python train.py --num_hidden_layers=10 --hidden_size=160 --n_experts=64 --experts_per_token=3 --d_expert=176 --d_shared_expert=0 --hidden_act="relu" --moe_layers=[0, 1, 2, 3, 4, 5, 6, 7, 8, 9] --router_score="softmax" --normalize_top_k=true --routed_scale=1.73 --balance_loss=0.000258 --balance_bias=true --init_std_router=0.0326 --lr_router=0.00129 --num_attention_heads=5 --num_key_value_heads=1 --head_dim=32 --vocab_size=8192 --norm="layernorm" --norm_place="pre" --norm_eps=1e-06 --positions="rope" --rope_theta=1170.0 --rope_fraction=1.0 --qk_norm=true --attn_scale=0.177 --tie_word_embeddings=false --parallel_block=false --init="normal" --init_std_qkv=0.0542 --init_std_o=0.0 --init_std_up=0.0542 --init_std_down=0.0 --optimizer="soap_variant" --learning_rate=0.00277 --beta1=0.95 --beta2=0.98 --weight_decay=0.068 --lr_head=0.00458 --warmup_steps=60 --schedule="wsd" --decay_fraction=1.0 --decay_shape="linear" --final_lr_fraction=0.0 --batch_tokens=[16384, 32768, 49152] --max_seq_len=256 --doc_mask=true --train_tokens=243800000 --max_steps=7714 --dataset="wikipedia_en"
Below are experts of layer 4 (counted from 0) of a mixture-of-experts language model. Rows are named router (the router's row for the expert), up (a neuron's input weights, with its number), down (a neuron's output weights, with its number) and show model dimensions 0-159. Each number is 50 + 12 x the weight over its row's rms, rounded and kept within 0 to 99.
After each expert's rows: "mostly gets" lists some tokens that are sent to it at least half of the time. This comes from a sample of Wikipedia text that the model never trained on.

# expert 2
router:54 59 42 62 56 69 58 47 48 36 59 49 57 55 55 46 70 47 39 32 55 63 57 55 28 48 66 33 50 38 57 30 69 33 42 24 32 40 32 45 44 45 32 64 31 58 48 34 42 51 56 64 60 44 54 52 62 57 67 52 55 55 59 44 32 44 69 50 43 32 47 60 58 63 59 60 35 40 48 47 43 45 41 47 64 74 34 41 46 60 52 41 55 66 62 45 70 59 43 59 58 47 40 41 68 57 36 41 35 48 43 46 51 66 59 47 50 74 50 60 27 60 64 21 69 33 65 49 61 39 51 66 74 43 39 58 49 56 57 31 59 32 29 61 57 65 39 64 43 54 63 53 66 63 39 44 39 28 70 62
up1:39 53 46 45 64 60 51 44 40 34 70 67 45 66 51 36 46 58 46 59 43 53 50 35 42 56 54 51 34 46 51 52 61 42 50 48 37 31 41 38 45 70 67 47 52 41 35 41 61 63 27 41 60 36 65 78 62 26 60 51 54 52 61 60 59 56 22 49 71 56 62 65 45 86 36 52 67 48 41 53 45 49 65 41 42 42 45 28 56 38 46 50 54 61 71 40 32 58 46 61 66 46 43 47 36 36 70 36 35 50 51 52 60 36 65 65 43 66 63 46 74 34 38 60 60 55 68 61 37 58 21 49 39 48 60 44 33 64 42 40 56 54 51 60 51 59 44 34 63 65 44 42 72 38 65 49 43 35 51 33
down1:60 46 43 54 41 50 56 25 44 50 49 62 36 45 61 36 23 35 46 26 57 54 25 44 62 49 35 44 46 43 37 42 40 62 60 58 45 47 43 31 48 45 39 31 50 49 54 56 62 37 51 56 57 38 50 56 61 33 37 53 59 65 54 52 47 35 51 41 59 28 43 44 61 69 64 61 53 42 35 49 69 75 45 63 41 59 44 33 43 64 59 58 60 24 47 42 63 46 36 56 49 26 61 57 54 45 63 49 47 43 65 46 51 26 50 23 69 44 82 66 47 41 54 55 35 60 53 45 48 47 60 61 43 60 44 28 42 37 72 52 40 42 59 36 62 72 61 59 31 59 33 55 52 60 52 63 82 44 61 34
up2:44 57 58 43 68 42 42 40 62 53 63 32 54 36 46 42 45 48 64 48 43 53 42 59 57 56 53 39 52 47 45 47 31 59 63 38 54 71 60 48 65 51 48 47 36 55 53 32 56 51 75 57 50 53 60 42 46 51 41 45 27 68 49 50 65 36 57 58 65 77 36 48 61 85 49 47 37 63 42 64 54 71 69 57 63 37 45 46 55 73 46 50 51 27 56 35 41 26 75 34 55 57 62 14 42 49 53 60 55 48 57 73 47 58 54 45 36 40 36 36 27 50 53 52 44 36 53 46 49 50 65 57 48 77 35 49 36 34 47 63 59 66 43 54 44 52 55 78 49 68 36 40 46 43 22 45 47 61 63 58
down2:59 61 61 47 46 62 41 56 49 61 44 54 71 49 44 52 54 61 42 41 61 66 27 74 60 57 52 52 66 58 48 40 65 61 39 68 37 34 43 25 29 60 50 51 51 52 39 50 53 29 52 43 56 52 45 43 57 25 47 48 63 45 75 63 36 51 62 53 32 48 39 59 51 42 65 36 66 65 60 69 43 57 46 63 46 34 38 38 39 67 41 40 57 62 88 47 61 44 47 29 59 61 59 37 38 74 49 52 52 34 39 68 41 42 56 66 43 57 34 46 72 43 20 52 53 61 63 50 64 40 29 23 49 60 50 51 49 47 42 48 51 42 47 72 59 49 39 68 48 56 53 46 68 62 34 55 56 30 56 61
mostly gets: "20", " +", " −", "30", "10", "27"

# expert 6
router:34 58 45 64 55 48 24 62 55 54 63 46 37 63 30 47 60 52 21 32 65 28 73 51 45 66 54 51 50 44 49 60 50 36 28 57 55 50 18 62 60 41 46 50 52 58 59 50 52 46 42 59 76 54 47 56 57 66 55 34 52 52 41 46 27 54 40 47 44 48 69 31 47 52 30 59 57 37 53 39 58 50 56 49 40 47 46 55 57 66 39 46 68 73 43 51 61 39 44 52 38 71 34 42 53 63 39 59 52 55 29 55 55 22 68 51 48 67 50 47 74 69 84 48 72 60 66 40 63 33 40 64 66 51 63 37 53 45 49 62 43 52 38 68 49 52 48 57 49 56 29 54 42 70 58 44 39 36 45 41
up1:62 46 51 54 48 54 26 54 45 55 38 59 45 66 41 64 34 51 28 57 62 33 52 58 50 62 59 44 58 29 54 58 49 64 25 52 39 35 39 52 58 32 69 64 58 36 67 49 54 54 82 26 45 78 50 54 48 35 49 47 65 27 61 47 41 41 61 43 44 83 69 53 40 44 30 64 31 67 61 51 69 32 44 41 51 69 64 43 47 39 44 45 49 55 44 49 48 52 47 50 63 59 56 42 46 40 54 37 39 32 51 50 36 33 44 48 44 54 46 47 35 72 58 54 42 44 64 28 57 44 65 63 68 50 57 47 66 43 35 44 28 51 55 46 67 40 32 43 46 38 37 52 35 43 61 56 68 28 67 55
down1:41 62 38 35 55 48 43 53 29 47 53 27 28 48 58 59 42 58 58 48 72 41 41 67 67 47 51 57 53 69 55 38 37 22 44 70 53 50 42 43 49 56 23 51 37 53 29 67 54 37 54 30 44 39 62 72 45 53 63 65 54 45 37 43 58 48 65 58 50 57 61 52 47 59 49 82 62 46 44 46 41 39 68 55 50 47 62 61 67 42 66 53 41 32 62 48 49 61 30 51 55 61 20 30 63 52 54 40 60 36 24 43 30 63 55 40 37 55 44 61 26 58 61 55 41 58 49 37 53 56 26 40 46 45 42 38 49 62 45 55 54 33 67 46 65 45 49 52 48 51 67 54 39 49 89 39 57 52 49 55
up2:37 48 43 42 33 56 38 35 52 37 55 63 20 45 54 52 66 68 11 52 43 58 45 70 43 46 53 64 38 54 52 36 17 32 45 53 37 72 21 55 44 48 53 57 26 40 50 48 78 62 39 64 41 37 38 41 60 31 51 48 34 38 47 43 48 50 52 33 43 58 61 47 56 41 44 55 52 42 37 36 50 29 45 33 51 43 42 26 50 53 66 47 55 65 53 51 45 35 49 49 32 29 83 45 49 56 37 54 51 38 44 44 57 36 50 56 49 45 51 55 68 52 28 41 39 52 52 61 50 43 44 44 55 60 56 25 45 47 40 73 58 37 57 51 42 38 25 48 54 69 41 55 42 57 50 38 63 39 46 36
down2:45 51 48 44 46 46 39 57 29 63 46 45 67 42 40 80 39 49 45 47 38 37 45 55 65 53 53 67 43 52 47 51 62 57 47 44 59 53 35 58 48 54 43 28 62 43 50 47 46 61 57 15 71 60 60 41 47 64 42 57 26 70 56 17 95 67 55 54 56 28 43 36 50 38 56 39 44 53 39 38 60 47 48 71 35 57 35 54 49 32 58 40 58 58 42 50 42 51 58 50 73 50 41 38 41 47 57 50 59 49 45 41 54 45 64 59 66 38 61 52 31 39 76 48 43 69 35 32 54 43 55 58 41 43 60 43 34 58 60 45 44 47 50 39 72 72 68 43 51 56 61 34 43 74 62 53 36 66 51 48
mostly gets: "N", "-N", "',", "1", "'\n", " IS"

# expert 49
router:29 36 59 30 64 61 35 37 36 64 38 38 63 55 43 35 54 66 52 46 69 63 51 38 41 36 55 58 39 66 66 60 47 37 54 69 57 47 64 45 41 50 66 38 30 47 35 49 62 64 42 47 48 73 46 62 58 51 32 57 47 34 57 52 58 48 43 58 62 60 35 59 59 41 69 66 74 56 46 58 59 31 64 57 45 51 61 55 66 51 33 54 46 49 40 36 32 57 60 61 50 69 62 33 50 50 59 65 35 52 41 55 70 49 31 52 57 35 65 71 52 36 66 59 53 54 41 66 34 58 42 52 43 33 56 33 75 58 32 32 35 43 62 63 73 56 59 32 66 57 30 51 37 30 55 56 40 39 49 40
up0:56 50 64 52 35 29 32 50 57 49 51 65 71 41 34 53 52 22 42 47 48 61 37 49 43 47 56 44 53 79 45 56 39 48 35 39 49 46 45 56 41 46 57 51 54 51 56 54 59 65 68 52 39 73 46 26 24 33 33 44 51 55 60 61 59 54 27 43 76 52 27 64 46 37 46 38 58 37 50 72 61 51 35 52 60 62 43 37 64 53 27 54 41 55 31 44 37 51 18 48 60 51 56 57 52 44 28 49 60 50 61 55 68 44 56 65 38 50 70 44 59 38 31 56 73 53 54 63 60 44 73 50 43 66 62 60 53 55 60 61 70 45 49 48 64 37 41 41 42 45 40 69 27 60 31 45 53 44 61 69
down0:69 74 49 60 36 36 63 56 60 44 51 69 50 41 52 57 26 32 31 52 41 58 49 44 40 54 69 48 40 43 38 66 42 40 54 44 54 32 45 46 44 37 24 50 40 48 47 60 56 56 63 49 38 51 32 50 55 53 55 62 63 59 61 56 52 47 40 51 77 43 36 27 45 49 27 55 69 53 73 49 64 52 75 54 34 40 49 49 27 49 62 45 68 55 43 51 61 40 36 50 66 49 76 47 33 60 68 56 60 48 45 37 61 37 64 40 45 30 33 40 47 46 61 55 36 49 58 46 39 51 62 53 34 28 56 46 41 39 51 61 49 36 61 59 35 60 55 63 30 59 73 46 22 63 52 32 47 62 77 60
up1:52 44 37 51 51 47 59 54 42 47 71 71 37 38 47 36 60 58 52 42 61 45 40 80 58 45 50 55 50 45 41 63 55 39 39 54 61 40 55 43 64 53 20 34 52 47 65 65 50 41 49 82 56 43 58 34 41 62 30 58 46 35 53 52 45 43 64 56 56 34 57 49 36 49 57 59 51 37 62 84 49 30 54 42 43 64 41 43 41 66 35 42 52 50 54 56 53 44 45 33 45 33 56 40 44 52 46 55 67 37 52 55 42 50 67 61 33 58 54 77 47 31 63 43 42 59 44 46 47 48 60 39 35 45 39 17 58 77 45 54 40 60 43 62 28 67 47 53 45 34 84 34 23 35 51 58 41 48 64 36
down1:52 56 65 69 47 38 49 60 43 42 54 55 37 39 49 63 32 48 50 35 59 43 27 64 41 38 45 43 42 26 54 59 43 66 54 43 71 66 37 46 63 42 26 44 37 65 62 33 50 56 52 34 31 44 38 36 47 38 46 31 73 45 65 48 50 44 39 39 51 52 48 39 47 57 52 48 61 65 42 61 22 52 63 58 48 37 45 45 61 57 45 28 64 49 76 85 59 55 56 46 56 34 53 52 41 58 64 57 36 33 53 42 55 51 57 38 40 40 63 61 56 37 71 65 47 42 55 63 53 52 47 34 40 56 38 36 78 44 70 60 25 52 58 35 50 50 65 51 46 61 86 55 40 51 71 44 39 55 48 41
mostly gets: " At", "ut", "t", "aus", " Ret", " Christ"

# expert 32
router:53 69 38 41 48 58 71 53 51 60 13 71 30 41 74 42 68 46 39 58 62 43 52 37 38 38 49 47 55 65 37 41 52 13 33 48 75 52 67 49 57 78 70 61 54 52 62 48 32 44 60 57 64 48 39 46 28 42 60 57 45 52 37 50 58 54 57 27 58 58 42 42 41 28 67 53 54 55 52 56 58 39 44 42 51 57 62 40 66 66 37 43 59 48 54 59 52 53 49 66 37 47 50 48 46 51 45 42 59 37 48 64 37 53 38 49 55 55 49 50 61 62 42 59 44 41 65 43 50 56 62 65 33 15 43 64 67 53 63 29 21 71 44 52 60 46 45 41 62 48 50 18 59 48 57 52 50 51 49 53
up0:73 65 71 38 32 51 55 28 65 65 52 35 63 54 24 68 62 51 43 49 57 38 68 17 44 49 33 42 53 60 58 57 34 53 61 51 43 53 51 41 51 55 34 56 71 60 41 58 45 31 35 48 57 46 70 45 55 57 57 36 67 66 46 60 45 39 48 42 65 51 74 52 45 30 49 47 40 43 45 51 47 29 49 45 42 68 42 24 56 56 38 52 38 49 56 30 66 51 51 24 57 49 48 57 55 59 59 49 69 49 47 63 51 20 60 43 65 48 57 36 52 57 47 43 55 29 53 36 58 40 51 54 44 59 34 59 46 65 48 53 24 47 39 36 71 33 60 55 61 51 52 39 38 33 63 53 43 64 33 22
down0:40 41 60 56 41 50 64 38 34 68 48 41 74 46 80 68 37 37 34 74 46 61 41 41 52 51 42 72 64 58 65 47 85 55 20 38 52 51 68 53 60 38 36 41 56 42 53 43 56 59 53 62 64 39 49 54 40 33 53 49 74 50 46 49 48 69 48 82 46 53 63 51 53 53 42 44 55 60 61 58 62 46 57 50 45 52 44 59 33 53 59 46 32 63 41 59 50 62 37 47 58 38 42 49 53 50 69 66 38 54 47 55 52 59 43 38 37 56 54 50 28 20 45 59 45 28 45 53 65 55 55 59 54 77 61 31 31 64 46 67 50 54 44 24 34 60 58 48 48 68 62 63 55 51 32 65 41 58 41 63
up1:36 49 22 57 20 35 69 47 45 54 50 58 39 54 57 47 52 70 60 55 57 59 40 57 60 52 60 43 13 62 24 40 43 47 31 63 28 73 37 57 56 68 42 68 54 60 47 52 56 37 42 67 62 73 43 42 57 24 51 62 57 66 46 60 42 45 38 41 65 43 59 51 58 30 52 61 45 31 46 49 55 46 42 45 54 39 52 52 32 64 44 48 44 55 56 57 72 66 44 50 47 60 51 44 49 40 38 25 63 59 36 28 48 38 63 35 51 49 40 41 53 47 60 56 39 38 51 45 63 50 30 61 42 44 46 41 66 45 43 41 39 39 36 48 51 51 53 38 90 29 55 46 44 64 44 30 33 51 42 40
down1:42 45 45 65 58 52 52 37 58 63 62 58 28 52 34 87 53 51 59 43 35 43 72 76 52 53 39 46 37 70 45 60 38 60 44 52 53 60 52 62 56 53 75 35 52 59 38 47 42 44 55 72 42 44 37 31 68 59 50 55 65 43 66 41 51 60 48 87 65 58 67 61 51 55 64 39 32 41 45 52 38 51 40 52 55 37 49 50 44 58 69 43 48 62 65 76 51 32 46 41 62 75 49 49 37 72 47 38 65 44 46 51 72 25 56 60 41 54 60 49 57 47 55 41 25 42 49 42 56 54 34 58 50 39 34 64 44 39 42 31 46 60 34 54 38 52 65 57 48 38 59 33 46 45 48 75 37 37 57 54
mostly gets: " impro", " qual", " own", " develop", " surv", " produc"

# expert 46
router:61 44 68 77 58 61 58 63 40 36 49 29 48 58 40 42 55 53 24 48 38 62 57 62 45 58 61 34 57 28 55 46 45 27 43 55 34 30 34 66 44 36 22 62 54 68 48 45 43 38 62 77 53 33 32 48 38 56 44 64 52 57 37 57 30 56 51 56 43 47 46 54 59 29 67 55 49 45 52 46 47 64 49 57 47 52 42 32 64 48 77 73 41 61 62 39 45 59 39 65 55 63 80 62 54 67 63 56 58 43 52 39 61 67 49 45 49 50 57 73 47 39 39 47 41 40 46 50 43 26 61 39 65 41 53 44 48 55 21 36 46 34 40 43 57 63 58 24 51 61 53 53 54 42 65 32 46 43 39 50
up2:31 56 57 56 48 36 35 58 62 42 28 52 63 66 55 39 61 47 34 51 27 61 55 45 62 48 62 72 78 26 40 41 49 50 46 52 46 47 44 44 50 66 54 41 65 30 48 59 53 65 49 35 64 41 58 50 22 51 49 39 39 47 63 46 44 38 50 42 70 56 36 60 34 69 45 39 67 42 50 44 65 53 47 51 54 63 31 44 50 39 62 53 41 62 52 64 43 59 57 38 63 41 56 48 57 33 67 32 57 24 69 56 63 27 71 34 38 47 59 69 41 32 59 60 58 62 64 54 68 41 60 41 75 51 37 31 37 55 56 65 53 31 41 38 71 44 41 37 49 51 60 45 73 65 45 43 36 53 38 61
down2:43 82 41 32 43 44 44 57 70 76 56 47 45 53 36 70 44 42 46 47 46 63 40 43 43 39 65 78 55 54 56 57 33 61 51 48 57 52 39 61 25 38 37 51 74 56 45 59 44 43 63 52 48 64 53 75 38 53 40 53 51 50 53 51 45 63 57 30 45 57 50 52 61 51 37 61 37 52 55 47 56 42 40 30 46 57 55 55 56 60 37 45 53 42 57 67 35 52 56 41 31 63 26 41 53 40 78 62 57 39 30 55 38 60 61 37 66 36 54 60 43 59 45 62 60 40 53 69 42 34 57 73 56 61 42 53 51 54 49 45 59 17 54 72 39 55 43 90 46 55 32 43 59 43 80 43 42 46 52 46
up3:49 50 56 50 50 64 38 56 57 36 57 47 17 42 76 35 61 51 60 49 49 54 31 58 58 52 46 71 46 44 52 55 68 50 61 49 23 65 42 60 46 48 49 63 34 30 39 70 36 59 56 48 37 60 55 41 47 47 56 94 62 52 53 52 48 46 49 55 36 51 60 55 38 31 72 49 62 20 56 42 55 49 45 49 42 43 52 39 28 60 33 23 46 42 54 46 37 49 38 26 36 71 54 57 62 54 54 59 48 49 59 64 37 45 42 56 44 55 29 38 47 46 61 36 44 41 76 52 50 46 53 56 57 56 45 42 45 47 52 57 55 25 59 54 40 34 41 36 73 55 58 73 47 33 41 38 58 61 50 20
down3:47 35 46 61 56 52 65 51 59 38 54 56 44 47 35 42 36 32 39 59 63 51 35 63 47 57 44 48 67 50 42 47 41 36 46 58 40 44 39 37 58 58 47 45 57 36 37 57 48 52 44 45 27 48 29 66 60 80 53 67 43 38 59 46 32 55 50 30 44 49 30 42 75 43 55 44 47 59 40 51 39 50 29 45 62 47 36 56 55 39 54 52 57 59 44 64 71 57 52 41 71 72 43 60 51 46 52 17 65 30 42 54 57 66 48 40 43 65 43 35 34 60 33 46 40 32 31 55 54 53 31 60 39 47 62 62 48 44 46 31 52 30 47 59 66 44 44 27 30 40 62 62 50 67 62 25 37 25 57 27
mostly gets: " ", " Turnout", " −", " throw"

# expert 53
router:60 48 30 59 20 36 66 53 53 49 57 73 31 43 64 63 61 58 68 54 39 52 31 52 46 37 55 40 65 56 40 70 46 66 56 37 58 63 36 64 35 54 61 50 40 59 29 50 80 48 38 56 56 51 57 36 53 54 41 66 48 44 72 77 33 58 61 47 58 36 55 37 32 47 58 55 83 57 43 61 52 52 33 64 63 57 37 29 40 49 41 36 40 56 39 44 48 56 43 41 43 52 51 61 50 66 41 45 46 35 75 64 41 26 35 32 69 44 38 61 26 63 50 42 57 50 58 50 60 49 53 55 52 59 44 36 65 47 54 30 36 41 50 63 54 75 59 46 56 54 37 27 35 51 52 48 53 57 59 54
up0:47 56 48 65 41 39 57 65 26 52 64 59 56 43 71 28 65 38 36 50 49 37 48 36 49 53 42 34 46 65 28 50 63 50 48 50 47 57 34 50 65 52 40 50 50 70 44 96 57 59 69 39 53 45 47 39 48 34 51 30 51 50 62 66 62 41 65 63 51 52 40 64 53 63 47 61 76 28 65 42 59 57 50 62 53 57 23 36 66 39 52 36 22 56 41 44 25 33 65 64 61 45 53 64 50 42 58 54 57 46 44 57 44 43 44 38 42 38 50 41 67 48 45 38 47 35 61 30 47 54 37 51 62 59 65 51 40 56 79 46 52 54 41 35 51 31 28 54 43 31 48 43 35 48 51 49 65 61 57 63
down0:35 72 34 38 47 53 54 42 48 44 64 39 39 56 61 74 48 49 41 38 59 54 70 45 47 67 50 37 45 37 53 46 42 52 38 60 51 40 50 45 42 69 31 69 54 33 57 50 68 42 43 45 62 70 54 40 60 47 61 67 48 54 51 28 63 49 18 48 55 39 36 21 47 40 41 43 34 59 52 58 44 40 46 45 60 47 66 54 73 51 60 40 42 55 42 45 19 56 35 61 28 33 62 43 35 49 44 71 56 58 74 46 44 43 43 45 43 69 53 69 34 57 37 40 36 72 59 53 39 53 47 68 46 59 40 43 62 44 37 51 59 59 63 43 67 53 67 62 68 67 74 24 60 41 53 58 29 54 50 47
up1:34 62 73 44 34 65 32 54 54 59 32 38 37 56 61 37 54 35 42 50 48 43 38 68 42 52 43 41 70 44 38 43 50 39 45 44 39 25 45 58 38 61 74 29 60 31 49 49 50 73 58 30 50 67 45 49 34 54 71 40 49 55 78 43 29 61 56 47 49 50 69 48 24 62 46 52 64 39 42 55 49 57 52 30 33 46 59 30 56 45 69 68 52 55 65 55 41 32 68 75 37 76 57 24 50 43 41 55 49 47 48 56 57 58 52 36 46 61 47 28 46 59 53 40 62 34 29 49 47 61 39 49 33 50 49 25 45 34 44 48 28 64 45 40 47 39 53 54 41 39 56 46 60 44 65 56 54 61 47 46
down1:52 28 48 46 80 28 59 43 43 64 60 42 56 44 26 79 49 54 27 45 56 19 70 42 50 68 67 57 44 42 51 65 59 80 50 35 39 36 45 34 52 50 32 37 56 48 55 63 36 38 62 48 66 52 74 44 48 58 38 53 45 41 48 55 53 68 38 46 44 67 45 64 54 32 49 55 60 58 56 59 37 52 56 60 49 47 47 25 42 53 42 47 59 73 57 32 55 55 51 34 35 44 60 57 43 66 51 40 55 48 57 43 56 47 58 67 39 57 44 55 46 59 50 69 61 54 54 51 40 35 38 48 46 51 68 59 57 65 37 68 56 68 36 46 82 41 50 39 44 63 57 45 57 48 15 63 47 32 57 43
mostly gets: " was", " is", " not", " been", " are", " would"

# expert 10
router:36 65 31 45 46 49 71 60 38 56 73 29 52 22 41 45 31 42 65 44 62 41 68 36 43 51 39 46 51 36 54 58 38 63 48 57 57 39 58 41 50 53 50 61 17 40 49 38 40 51 51 44 42 44 50 50 37 50 62 44 45 73 61 32 48 20 56 27 67 42 58 64 45 43 51 39 57 45 49 47 57 55 64 52 20 41 65 41 53 62 70 44 65 38 51 69 69 58 37 48 49 56 50 29 66 54 47 58 53 52 37 71 73 47 53 53 63 52 38 78 47 69 51 43 70 46 52 41 42 65 37 35 50 29 49 50 65 68 55 45 71 52 46 74 45 61 45 49 58 74 64 59 54 40 55 44 44 46 49 57
up0:51 31 53 47 70 36 48 61 54 69 52 36 66 52 39 60 55 37 50 41 46 47 49 52 33 73 39 51 61 32 60 63 63 55 60 59 30 62 44 65 65 47 30 34 63 57 50 61 51 57 39 43 57 52 40 54 51 53 54 54 61 63 57 46 36 36 66 41 37 63 49 58 28 50 38 50 43 61 54 61 54 48 52 50 35 14 56 22 37 40 58 69 30 31 49 28 46 54 46 47 46 54 41 38 61 54 40 50 61 34 55 57 40 62 44 65 57 52 51 58 23 48 52 39 42 57 54 69 38 56 23 64 69 58 51 34 46 43 19 49 44 52 48 35 44 40 76 40 53 54 53 42 28 60 61 42 48 82 74 42
down0:49 43 62 30 50 58 56 48 57 18 68 52 68 50 34 34 43 16 51 61 76 60 58 33 56 80 53 55 62 48 56 47 75 39 33 59 26 42 66 58 71 60 43 56 50 52 36 46 60 56 60 53 59 55 49 54 77 70 56 32 55 69 49 39 50 34 33 23 49 35 50 28 21 44 31 39 49 47 57 35 51 44 49 44 50 51 69 46 45 53 42 44 36 58 40 37 43 61 47 55 55 32 47 38 42 41 51 57 62 30 50 48 49 62 37 59 30 47 60 50 55 55 40 55 58 47 52 52 64 61 50 59 57 47 38 54 68 50 45 36 25 65 73 60 48 67 56 55 59 69 60 44 51 39 48 61 48 59 50 42
up1:54 54 56 37 45 54 61 45 43 27 41 52 44 63 47 55 53 43 54 49 57 60 61 40 25 53 46 66 28 74 52 48 22 46 52 51 54 39 47 52 42 53 40 75 58 50 47 54 45 39 65 60 30 57 70 41 28 56 34 32 43 41 45 59 69 47 40 24 41 48 52 33 52 50 43 50 38 44 60 77 69 55 49 45 46 44 48 58 64 56 53 39 55 41 49 43 64 58 56 24 31 60 52 40 61 72 45 54 31 59 42 77 41 71 67 52 64 31 62 43 45 44 50 58 37 36 49 50 65 31 47 31 69 44 49 66 52 31 33 41 72 31 53 55 36 67 62 62 46 29 60 37 37 54 54 68 36 39 46 58
down1:72 48 45 44 50 53 44 61 34 49 74 56 21 53 17 28 62 40 50 43 73 40 53 55 61 61 51 53 30 55 58 41 36 54 33 34 34 50 53 53 50 32 33 67 59 53 51 49 61 51 45 37 52 40 43 44 52 33 57 44 40 33 37 51 56 43 66 40 63 63 54 55 58 52 63 52 39 35 73 91 49 60 61 51 60 44 51 54 33 64 55 57 52 52 32 58 51 48 39 20 20 38 58 49 68 70 59 52 59 53 48 40 50 43 70 40 21 49 44 35 61 45 50 52 35 51 54 41 50 43 49 38 44 64 69 42 43 43 56 45 52 45 48 59 39 58 45 54 27 22 33 58 53 66 64 43 50 53 45 49
mostly gets: " part", "old", " Don", " rest", " editor", " Washington"

# expert 38
router:71 43 45 51 17 51 33 38 65 45 46 52 37 48 42 18 37 32 55 35 68 47 61 52 48 45 46 57 53 55 46 58 59 49 60 65 46 39 42 36 42 58 51 51 55 35 76 67 65 47 41 52 84 57 42 46 73 51 62 49 37 39 55 55 65 45 65 40 40 40 48 31 62 77 58 53 36 42 44 36 47 47 49 56 72 40 36 61 65 57 45 37 35 58 51 58 62 36 51 73 55 57 48 73 38 30 44 59 56 34 63 45 38 60 41 39 32 56 45 64 62 47 42 40 36 43 54 55 54 33 47 66 39 53 76 44 56 67 37 50 32 79 46 41 46 48 43 47 53 57 67 55 65 58 43 32 35 50 43 49
up0:45 22 50 41 45 44 30 56 63 42 81 57 45 48 48 59 46 67 46 48 38 50 28 47 58 30 38 58 54 52 44 43 53 34 49 57 25 36 71 59 55 59 48 48 54 54 76 32 53 55 55 54 44 50 35 55 48 61 46 33 63 59 77 56 42 58 49 48 48 53 54 60 55 65 48 42 43 66 65 75 57 54 48 52 58 67 36 54 47 64 47 73 33 43 55 55 41 55 51 33 27 36 85 45 58 38 75 53 56 37 34 56 65 46 41 70 36 31 76 43 46 21 56 48 21 37 56 49 50 54 50 49 47 53 62 49 54 69 51 55 57 44 40 52 43 56 63 41 46 55 62 44 42 36 43 34 54 51 80 42
down0:38 53 48 41 56 55 35 49 55 50 62 43 34 49 38 30 39 67 56 46 56 41 58 68 57 48 49 60 60 53 43 45 50 24 42 64 43 43 47 35 46 61 59 27 45 61 41 55 73 58 56 46 53 39 45 46 36 47 64 58 55 66 71 61 74 80 72 83 35 45 71 54 57 56 51 61 65 63 25 51 51 42 50 78 34 42 59 54 68 50 46 53 39 47 60 44 40 43 50 60 38 48 57 39 43 61 56 58 49 42 35 22 31 56 44 42 43 31 60 58 63 39 56 61 31 43 37 38 46 63 52 52 53 34 58 49 60 19 60 44 68 42 66 66 69 48 43 48 39 51 35 40 51 37 47 61 27 35 66 51
up1:27 48 69 53 60 62 48 58 53 36 51 46 47 42 53 43 60 67 35 50 41 48 53 41 37 34 51 64 67 62 54 51 44 51 49 63 57 78 88 37 56 47 35 58 52 65 57 47 50 47 53 32 34 35 60 56 41 43 57 47 59 50 30 52 69 46 48 59 28 47 44 32 56 55 58 77 58 56 80 69 50 13 40 46 42 46 36 55 40 44 55 44 41 45 58 57 55 42 47 31 25 35 43 47 47 39 56 47 60 49 59 48 55 58 50 47 52 39 51 70 59 67 46 41 40 43 30 36 62 48 59 26 50 54 60 44 45 58 38 64 55 22 62 49 61 46 24 51 55 78 47 34 39 42 67 42 39 61 58 31
down1:52 42 36 40 63 61 67 29 31 56 22 71 51 42 45 31 74 64 44 71 35 53 62 33 54 40 33 48 39 44 38 39 51 47 56 67 41 53 56 43 60 35 59 46 41 54 58 36 49 22 46 56 35 63 51 53 33 47 55 58 62 59 53 67 52 24 30 46 67 44 31 43 40 57 56 38 57 37 59 40 55 51 42 61 33 64 41 55 49 66 31 52 52 65 35 38 52 36 45 58 47 36 74 56 49 25 63 56 41 52 51 72 38 61 55 44 49 52 55 57 41 46 43 56 42 58 39 72 52 56 60 47 53 27 46 38 54 45 59 50 36 68 21 50 53 53 45 54 61 45 59 46 65 14 31 44 50 57 36 40
mostly gets: " un", " Un", " Res", " Out", " sup", " tri"